Experts of a small language model: a softmax router, 7244 steps.
Below are experts of layer 10 (counted from 0) of a mixture-of-experts language model. Rows are named down (a neuron's output weights, with its number) and show model dimensions 0-127. Each number is 128 + 24 x the weight over its row's rms, rounded and kept within 0 to 255. Numbers have three digits each.
Before each expert's rows: "comes before" lists some tokens at least twice as common just after its tokens as in all text. This comes from a sample of Wikipedia text that the model never trained on. Tokens count by the router's weight.

# expert 194
comes before: "s", "com", "go", "ne", "ad", "e"
down0:134147112117096150160117116143134085124141162068128117168137119134155104147138141104111158140178117092121117163124104133118105121123147109171113081106125137111136134137120128112107108106159142147142119117088143146147080124145102148144182145135155131088103134122127126142056128132125083175159167132070098127107156091144155081138148135126108127155109117119122135088145107102107126142112
down1:154127140125093130081135142131117119098112084134110103145084115122096103143111137149149128107123146055090097132124143178078114120103153131142147098124096137109120162143126140144167148132160154092113067126114144130171152116138110113150153138108089111168120105138151107135136110118113129167132105152132158108149135087110092109156083099113130119116101141096138156143155085135142137107107

# expert 113
comes before: "s", "S", "fer", "M", "e", "p"
down0:103105169099126115119110154110135139089099099114110143151112110113136136134156120139129171143167152151175128116152147146136143085127157115117124120164183176177135110105091113131107180098147139126130135163134136133135181141118140132100115132134148134127140124116098198155137159140123145184176122137163104154122138143146161111114105156153115153130138139113117127091100141081148118103152
down1:106096119100157098160127162136127134107134162120072107126120120128108150126131119124131091169116101147115114158168150137122126109145144085120117161117154157087155135166122142091117065144108098082070089131125130116103168126094151124145129142111132093121108117126096171149164163120183148150110144112113126124128120126117105127140131136141111149121165105135136176179124128094133137113090

# expert 236
comes before: ".", "hi", "ome", "hen", "o", "in"
down0:137086125119136124133137110109112121123135147112119138168117184121175115109102117111154117146140128101104154136136176098130141155101143138111136143109128117131109115139140193119085098153156131125117103060157143125146147170136159131135165109139108113118147156166092171120118123105117138092143086091110148133130155191140147163142112097168156125122116113168122124134143144088144110135177
down1:103149125131102161145141158130155159106162142197114156141138070160090144121127127115097150144173139156158094109113146111171091146139122108109129149119099094126119153111115120147173126153143094105148146147084136131109121142105142118151114159123145150143119090143104049109149111103136158136119133122133071139131115108142138105136178141121116159113168150148095142152111142122128133123112

# expert 245
comes before: "g", " 0", "s", "port", "view", "p"
down0:095139168123178144136106153081140115144136157123105141142218077138119151158099102139146122095136091094159112119159137143109113107110153143142101107101104145125101158124118177118098110112150142129093109170085138118128114143121145126156159136083169154173107165116112124141118126107130142139134116108145118098093136194150083134115157121142140139139138129136141142116126124118130113130131

# expert 97
comes before: " of", ",", "The", "ed", "I", "."
down0:134069116111083125099144155081161121153167130107143080144120190149112108144127136117130101142180103107153128161148114116173143130149155102122094113108130155137117147095108084130157094129109123131123167152145155117131133107156178093115160134122144153111184116134139103128121119167137150116149138129153121117122154134123086131089144158117155127086134137122156092162110139131099133141115
down1:126136158132141163131114127163121138085133155137130133131167147124111131131108138139162123159118123124079132165138152129079082103122103148143122125173163123127108122112112124140168098170123149130133133126143151130150165083084138120084110131117126183090102110096149123095133190159130134147107107172142154106161145129088127135129110107101121125139131103088130068150089146158112137162133

# expert 121
comes before: "s", "e", "act", "ro", "app", "te"
down0:117097139132145160132126105100151151100120108100096127137150115084115168119107105169156158124130122130131143128124136160140146099132130115117127150162125109130124140133114116091143135121142103105106193136143131142170167105131091140139154139115109099123141114120131133141132114158117148119136061125136104152143057151152125194109104092127102136145124107100130090103119142126203170126174
down1:151134109133142064147100148118131143148077131129138118123116124145151124141101152153163144139120134112121099121126128111117149120120099120142149128141177139144119141138170130139113121133117161102104134133133153121106147097132101125142088103119143120154113125140133141102112136139130238151138090134105151165099128185103160160130138111080140127069121146077125143160142147147182123117148

# expert 201
comes before: "ed", "un", "other", "ic", "n", "na"
down0:109127141147094112123148117125130079086135132110136121121091193157157139122129117135122139131120119121154159132093090108135121102117147140137188108100105120141133152137146106120111112100134141115118105117127149111088127128127110129140145136105098159104178148061151141131078121181146116091090117127129164136113109153112131138144184162157120108112068133136074109093127131088106117121124
down1:146144108151120122128078100126137134160119127134158134163115115143135133115164148111106144130157122130115138157123112168149129125113154148122099185137105100109144146148090171102107164131137092155107143085104100189188130132096137111118108164142088095126081093121104132089142135125124098151143126110114137141126147130097112148152142089146067129115161108113103152155150130164122160154130

# expert 7
comes before: "ity", "ities", "able", "ic", "s", " 19"
down0:112171114127145119123122131125121106134147136141159129123100101134126139119147147163102120151099098104132150100139134111153138113151142140120087169079106101142155079092161134115113157119116126121139090110125123116108126116094139075144142117143126133138137177161093151058120074173128107156170136119116162156132123132121135115147142163052124123147131136130160122162168107146143142158165
down1:097134079143137108154099119147180096138118128148131096112112128124122128097160166146117140124121073157150192129151132062138117128142115151111111146109108079140165108154164121109113104114172123142117115156196116124114145092151123121156157132125142114155138101098119154087109095133117144115114104118139146127120093136123110155121144157149154092169158114110141105149166109130156136148116

# expert 69
comes before: ",", " |", "00", ".", "–", "–1"
down0:154123102131166106144150135159135145110172131114133138141115113097102110121124082120087111113146124121131094111116161144093111128115192091080132115177142114095076141180125111149130133173108135091114117110095127119140093132134123100117117127166119086103138126161107150114126082087134157132124114169114132125139144114128120141100111120139112146113117064132175135120094134076146141111115
down1:093149121108143083188131122155150148131128101180163132138141146132139123134111067150141143164110088151144102135155114128139140116122134125124111137078156135114103147147069107171118083135125114175119138173138155110113128167117131137101172156123090130106114118155093160115152144169103118132095104127153152069108142106127125128127179106138142124121133085113123101125136110138150123132125

# expert 206
comes before: "s", ",", ".", "ly", " of", "al"
down0:143135090077137151142115150158131144144115124153134136138130136140130127162084078116162088117126125149146130145147146151088095140137114131093137081124113104139134126110140116124152200112117128178126096131178138123106127147157167123153110129156126094128106123114081164148130146144168169134180104136134109111151098150078126156148111106131137128166108109116131123107092145076135094103144
down1:134110110123129067158109093096117107130144149129152126153165147119140132145138139109129153139091101102129117154132140131124151132108111109087090117099099086108188172126123124112134104139143132116104161118128161083105089148120113080139147087177100174108118110145132107150175132110195111139135154125125116152106120091156157127143107133147139090124136146167144126096141129143155120104102

# expert 82
comes before: " information", " life", " ", " Total", " App", " career"
down0:092142129101135146140117167130146134161084173157170167148113121138086136142185070145193147153135115124106130154108124098124094140113127122120143095122130131159112123130146117105147135166131104110147108131170111107143128152103138145122160154154112120163113117116142182126134101114173092134118093166127150119124134151181116102139142113163128144159110138117124128094123124169127119183127
down1:137134150165141121162167098104123114145170137090144135123153164143122137122113110174167185152095151107161129119108134096082096134102097153094125137120142121102120132120115124116127137158115152106128145124146169139115116129156147155102149210110154109143159120140106125146141159138096094146146091154148161102156167128127143118097112104120120126129149082145175168132151152149129117119153

# expert 209
comes before: "op", "|", "o", "om", "a", "os"
down0:142080116100157162148125139166144152138133125112132136153142082112110153157107146098148113105092127145168135148119152115108110137109167126136119162134118129134084142127112144134152100121109122139137130133143170116139182085136156123143118112137134138126111122130138157197134180131105163111201081144195092126153118152124148105097114125109095083117138136102132135110120146097132110102113
down1:079095154128158137118186091124118153120127129123140157145131145114161159139093150083080179136132147127149132123119123114111097099092131134098103091152169126113100139117128125147075124125154124130115143122144130110147121080127125152151167157155150104108162136147140168155084153145129112132144098129108095132158158124160124117190129100090112095115132169159106167136123126121112139125108

# expert 249
comes before: "\n", " The", " It", " He", " is", " In"
down0:125168191113151147140126118088106140127121133147062123086142111158114112176133127113101150106173124149166132127151139086114184120126136148126120147159131134143133136141109141132122110109137119107138125131126128146129162141163141114128110166140121094101101161115126140122146101120105161157170113109099083130062140126118163155070160134132109101124114110174092094116149148154140110140105
down1:152150129082144129144188137100127134151117153119128129113104171129116127131103106113137103110108135118165176123145083111120144115146125116159099096074101096098135144130113125122083106099084110139114168127110106157120102111136108145122124134131133119121105153109163133128116120114113132129124116169128112105088111079103155089090130098167165070114079143162131160093117130118166142146098

# expert 118
comes before: "s", " of", "ship", ",", "ial", "y"
down0:153139140114141131101068158173124128114148109078140135134091138098131067125165133132128128145150128143092157137138138138123115130104109140114116137142138141122126103113156080118149133094150101189147125135139156120135110118165078099149157128119111120139098122130071125129113126182146118149137129148108150112158085142098124120145118155130117100050093104146178159113114129133130136159113
down1:130112134121111113106168104138112189171155104153105139194150124118152137102157153101141110114126133112124113129150108149148153130181145173096086136122135089081159136145104152097102130144156134089151143127094156140107151138098139121116128136144113170128135110135190109129144128182124118109128127110105126122084167116116122093123121110146155155151128134101137157110147117184129151131104

# expert 136
comes before: "en", "re", "ir", "ill", "e", "ar"
down0:129107131108087120091109126100148135131145120156150128127124159138137134132180128135137115114104124133199158108143100136112148072168147122129164156152097088139139104115110106139095071105119105123096142133127083099122111146161100141145127127068126125145164140111118144123138121108159108130165102120106138106089151071161087119120159110123140123126192140121141121149155127102113093133132
down1:173129093115087153106124133152140125121109160126101127096129188115207146121120122117135118110121131129083113128118143125111133116157157120109167128100149140144148105124114105154138131103098122155141100144142165128155177130148189142157162137137113140157155095092160109119110152143116170167104143137118142158108152136174123151128122092140125158120052102124111119144108121112139146128121

# expert 182
comes before: "tten", "dge", "end", "n", "me", "mar"
down0:132126155156130126156136162138127130098087144091136150151170116144107164157106146155132077166150095106096095121097118128109094136154152118158159113147137105070110120144146147126146091135099162172154119119145123152108121127142105144136160155118143095160094123151119115098178188125170123160132128151139158110137126134174100098165133132134137114124110131124124085139101119119131131124077
down1:101127127154105117159158144106183127104104141111139103126115114129130129130121114164183120099136122143116117088177122115138113130142108131143175097102124126108136118186125118098176134146142121101110081135134151106154174157177096132137155105113136136171167133123081128132110116077146133114132163119084129083171106140135144165087126149138129126095115150155143111136116140093092142120130

# expert 99
comes before: "g", "ight", "at", "et", "ze", "am"
down0:099105134114153122132105129093124160103114143126130127098156153096151127130142116126118138153112148139143166117082164176123181107155146135136123131165199099131135126182145104139130108096111117139141159114126110158127071129103124139163130166130125123146150161139146166133123114096138131107107084157100112168107146136146078138150110095135084113128131145113096154128097164167126134113089
down1:162156106177164148141092096105128138170155149138128121172139085146131114168110113114121141151128118113173117131166099129106101131137140129141093109139157127169098159115114103090112085092155084138118136109165099110139131125103177085130143122131168076114126135137155111157134093115115109120115080153145147130129122125113137135092135114103134105103117112161139131133145102116137195101122

# expert 115
comes before: " |", "th", "00", ":", ".", "-"
down0:110143119158113107099127155127117121147154161140123103136140117127132098095117120088121160103120108145158168129118136148147140086132129113134155150122127105077089080137128116160139116111136126122156128154141102140147140154120166077122142103124066137102105147177114120106149134128106175121113093148138152123077099144102108083078148129142180137167112122118153133146158060122107120127136
down1:068134123140090103119135141108104147147137124124122178143162119109152151114072109146104105181160103155117122138124114109127168089132113080098155122155120094137119096127139179117118131133130135148130168159136111162099142123134098148096126142133131099101101142159151141160153158152114173107112138141115139141145110086127090123117125139155136149110133131091142172131128130182100171087111

# expert 223
comes before: "o", "re", "i", "lu", "all", "ish"
down0:113071198117111144123128114122130145145089154123160128126102127106177104111093113086164101148111124138153192094086139085140155122137145091188117144122125154110113140086100151128132102082136141139133082083141132130101133135134173095139142145155132155131136142091139140142166114145145128151124120145141105154138156139137115105145113165167121115137122142098143128129127132096153118147114
down1:151113148076130112101148193151148101161104107113080140120143163117135143103122147146121130106122097121143113117164157106147105103151159130143153115132174076115166114120124127100112134152131154092112132163132138137124150109145124146142105116083098146085093114083115102140063152107157142161148126121122117096122125117124079147102115133113121155130168113083148164141121138127122110153159

# expert 167
comes before: "A", "C", "I", "S", "_{", "o"
down0:161093151158118120170120164175131116160136106103148130155078164179155142133111151128152155124086154124156122155150162178128100121155125120152089103119107164106115095064106088150113152111153122122114123119146145110136121105111113081113132121176151112141152121102160144119141154110147133130125136163120112130120116134110107176132121123130088148093157144143100156145116143161129113163143
down1:176112139095109152118109112121094135098150091131112151130109127133137098127158148116175095169067111113133159177182141160115157158170142126119139123093127135118120120148130084102122114144098168129145074151129136119126163149113136113162122164136128093132136106139071158087166130126136127133126129091071138145149127100120109124139104125130109138115125088127131109117129138158122117184116

# expert 57
comes before: ",", ".", " |", "s", " of", " and"
down0:148119129162110115166172087128155087118144135108146075147144096171119110135088136116146145113141151114160100120127109121142113115133179179100096152123104129153138126207091084135123107139097154127104153147126140099145103129106133079138121139138142135150123129122109122135102131117147076114117109117082108111130146153103122099102116143138115159092117137127112089145128091133091077143133
down1:120123126086144125113122148133131104108115142119123125079134084073137122119112126131114155139113151094124154139153119116068173157088099122104123122095097145147116100153155149146136094122112133152139146124085095164109140121118164156173094074162157114097139088123138110135095113093118125119133130121159108101138135097123059117129131144109140120141146143087130148110094145141108150150178

# expert 44
comes before: "|", "es", "ć", "al", "ck", "a"
down0:132109125090162150165102096140103093158142179137147142116128109118112118132117123120120135145135141148129153149058162113165168115136104144102120161127146131112112113126115098108115145116167125141119139124074134099160157149123155123122099112139083109134118122128111170128165140139114152101134093109141092157144122131132186104121135120203131098110137126126092193151121164124156127097114
down1:161160116094089133066131141120147125113144094075142102105130113106144112161114140148119131092093125123093125110159115134133173127121085115120156144100108096126145132120124136084129157107152148119137154142105123101148154134118125136177121129123106119151124125188146145122107119166115114148136141107134198116146089149172163165120119113121159129155099162146161124127132140188142137144164

# expert 235
comes before: "\n", "-", " The", " In", " It", " This"
down1:153118130108173103089122151105102126130096084099071171155094151117178142143152182117109133131133159138102138155165121147108140138119164150142152178119144141123142145153135129125108127100163097153118136142099114153075142155133160140152115158150098131129162148113102117137124111127117111117115122115135154144108140139104113127141129107148161144107107145155112119135175082091129142123201

# expert 68
comes before: " the", "A", " a", " P", " State", " his"
down0:132128118154099149104123127119156130145076161146145140171191162114130168165166109119135141151132111178166112129149117142138097132150101109115138140129097119118136085130140158117180110080108100086114107104117153111145161155101138128140139128115109129140090155102152098109140147137134186104118121132129116091119156177151144107089127146103175139163105125097157120151113141123121113141120
down1:151123120116189123128110147134119085102169122124086106116120107129134100105139140141104126138130095136127114163094098161122126115137126135104095116141135153203094181102119123116115154150110125169132110141121158160130173150129146093155088089125142112112109159133179106151094121108128138107145190117170115158135140120117095147125159140120102087118130153157142151119117097091153134123125

# expert 216
comes before: "s", "r", " of", "ment", "d", "l"
down0:150165129130123119184145143178115132123148112105096103135126085107117131128137132154098180104090159157128130145173113143121151105055135116093124125150163148146109111121139101117105140157139113099126141142146097126088127143121127094099087188156081122154116145128145180094098135113137170136143123119133087128121126171160119116109163098092138147123125107121122105111135100112143123121122
down1:143140100135122155122120176109163138093153160145165109146142169141120136148148142088149123131146144142143143132155116161152123143177168086115156113134145135147116170148194104138122147147138141096119138124139121098142086180122120141138089115132156125147108085127102148124140111133139140107142163104096173132101084125175147122141130135133130111140146090161100138122088106098118121075087

# expert 101
comes before: "t", "ia", "s", "a", "g", "ni"
down0:113138139106134116135119123147104142086128119132157151139130148107104121144150100124113128130149131126137160128149090148117155145160110124142151115142095141105095133109131161177130077144140134148115125102101121115130101094124128158150119179114123175097090138120098110109107158179110133152108162156113140108098125122070117189125128083152126153106191127156133149132138171163151087139082
down1:159162118118173140145138127106131154124108169165106131115152126159103134123140100140122104114143130088143099119109125129153083160159132138114173122153091135152139133093080080140137092113144154117139124118154126141139147158078112121097119129145106149129120131182182095157133158144118078117135165149122136143134132102127110093143123137140091145130126172161176166101116144113104080106123

# expert 241
comes before: "s", "day", "ro", "ne", "town", "ba"
down0:135138085117138110127122103140147153099156168128117092107171120093128137152113148145106109125117152093152130133124077139112097130158140129162140112149201155143099106150144124128140136104150107115122132118140106142103132095121111116114104101092119156115129078113109083163116192133096140108124080119140105158115108176078103153140113124114141122130110110118135084100139149136137136160181
down1:091093115106123154129167107125130147138155141109141124093106144134114115143131117102147119143177153103151144156080112110151153152124171128127153082100181158110159156081147140163134127156146148105138121117109146156109139127172145120099181134148134145105155158124156153135133142142107101079118068139082162163145125121150123163175128122136117130136146145131159124137143128111169120152159

# expert 137
comes before: " the", " a", " his", " an", " two", " its"
down0:131085166157102157139150159088095120114138100130095114144138144112142165115117131156151141114096118122138142090093149127136100147093126129150142151130132141099109074129138104125138184123133105125142152147128100130139127130121091145099124127075106105134142156168110113118119168151115171156123092145146132159156173107142148090121133142162142105091096112100117136114161168190155113106093
down1:138132123097152149146108127135116134162113116131096120104169125108123157160147096156140115155127119076124144093107094148127139149127120142108107127130176126127119117097139126166091152117100147161158100119090161111135153085128109094125110118150158131144142089156139116121109104079146104152159118088151164167125116158142142139075114118088124123138159146151114124149140132079154062173138

# expert 170
comes before: "d", "t", "gu", "ver", "nd", "e"
down0:156111121144127099142145117131131126108113137115111147096116139131109119146123138094110137123151148179156130149153138190126116116136138139073160120127116142136082120184140159190105182102133143129118086144163105116141120115117126142149130169187124096144107084111127152100087111120132098149143126134164087115120113122154127163153143114118105121072160134143137096113107127106122159175138
down1:094158129119133129145112089121100135136142151108117146149134140156099113129126120144109147146138133092140136169141143128105151070119104127112119126129129149102146078112093119097108120117126136146107173130109091140118179163156147151131070151140128169163139136122146127125110164103119086163165116134168108131130122171113107142104091158133076145128125105147128165124191100141172095128091

# expert 204
comes before: "\n", "A", "-", "H", "3", "w"
down0:077119086119104093136122112093140114119145155134140157119157120146120158149118089139148160097156117118077136116086141112050105107163149135140148082109087137101140141146180122125168083134138108145130168122126154146134142113117146115117131156148127121145167134132143183123148110165128124134099162130151085177138090141140140104106136131094141134122136111120115139138135121118110115184122
down1:133108115125119147105101132161156131122147122125144113129144118121169118118140145064138136175136137151097139115139124145130124109119119144147117076142150102133121129108157103102108116144158132134180142136117115125105108158109142160111123102153063131147133143075160084131175148128089112184094124100153140151144119150168136160069103148135122181149116105139117076108109104138093132124141

# expert 124
comes before: "ed", "al", "|", "s", "ated", "se"
down0:135098090175152103150128132151135113129148143117141152134140135162088146135154119139148101095108091124108083114132125167137140146140150144116123145142138147156174141143117111125155114118103142148087137082145138126114150124131104106141122116087095140110082098133154145107177167124173163110137107165107135125148161070134124145153133141192131116107098065132140103133111116141177123100135
down1:171155180133099115105138118130149121132113159109134127125102139104156136148115134125114131114132107102045129149113131122125160118144126160108108139130089134115126115104125091133096139095137118067140140123140088129150128143123111151114104175155143110152164102136095109171130118114122082118135154073083163160136143127093122090110123172125092154156117127165125135165169095146108137131105

# expert 41
comes before: " ", " first", "se", " film", " city", "y"
down0:141149118122114086148140132129081134153089147123156136162147160130142143106119137162100098063148149161108140136115107117160156107125175109140139155131177107157126102122126105111109118103126119174066162112110162128094127122099148108155129091160105141105079066102103138109154121148120153135124148110134102126126128167125153158119116148132101159155144129133097153104126135114160136142091
down1:127131118135124152133098132072129136123104074123125101123127117132144151117088137121126110117087166140128174147111152155135148061141176101097129120139122141095123104089142122139074087133150149112139114150115167143100137066133130124117118142164183107145148085172128154125111132143156170109148136150159123128112141162111141107108123145155165113149098119152122143113163094096106131129140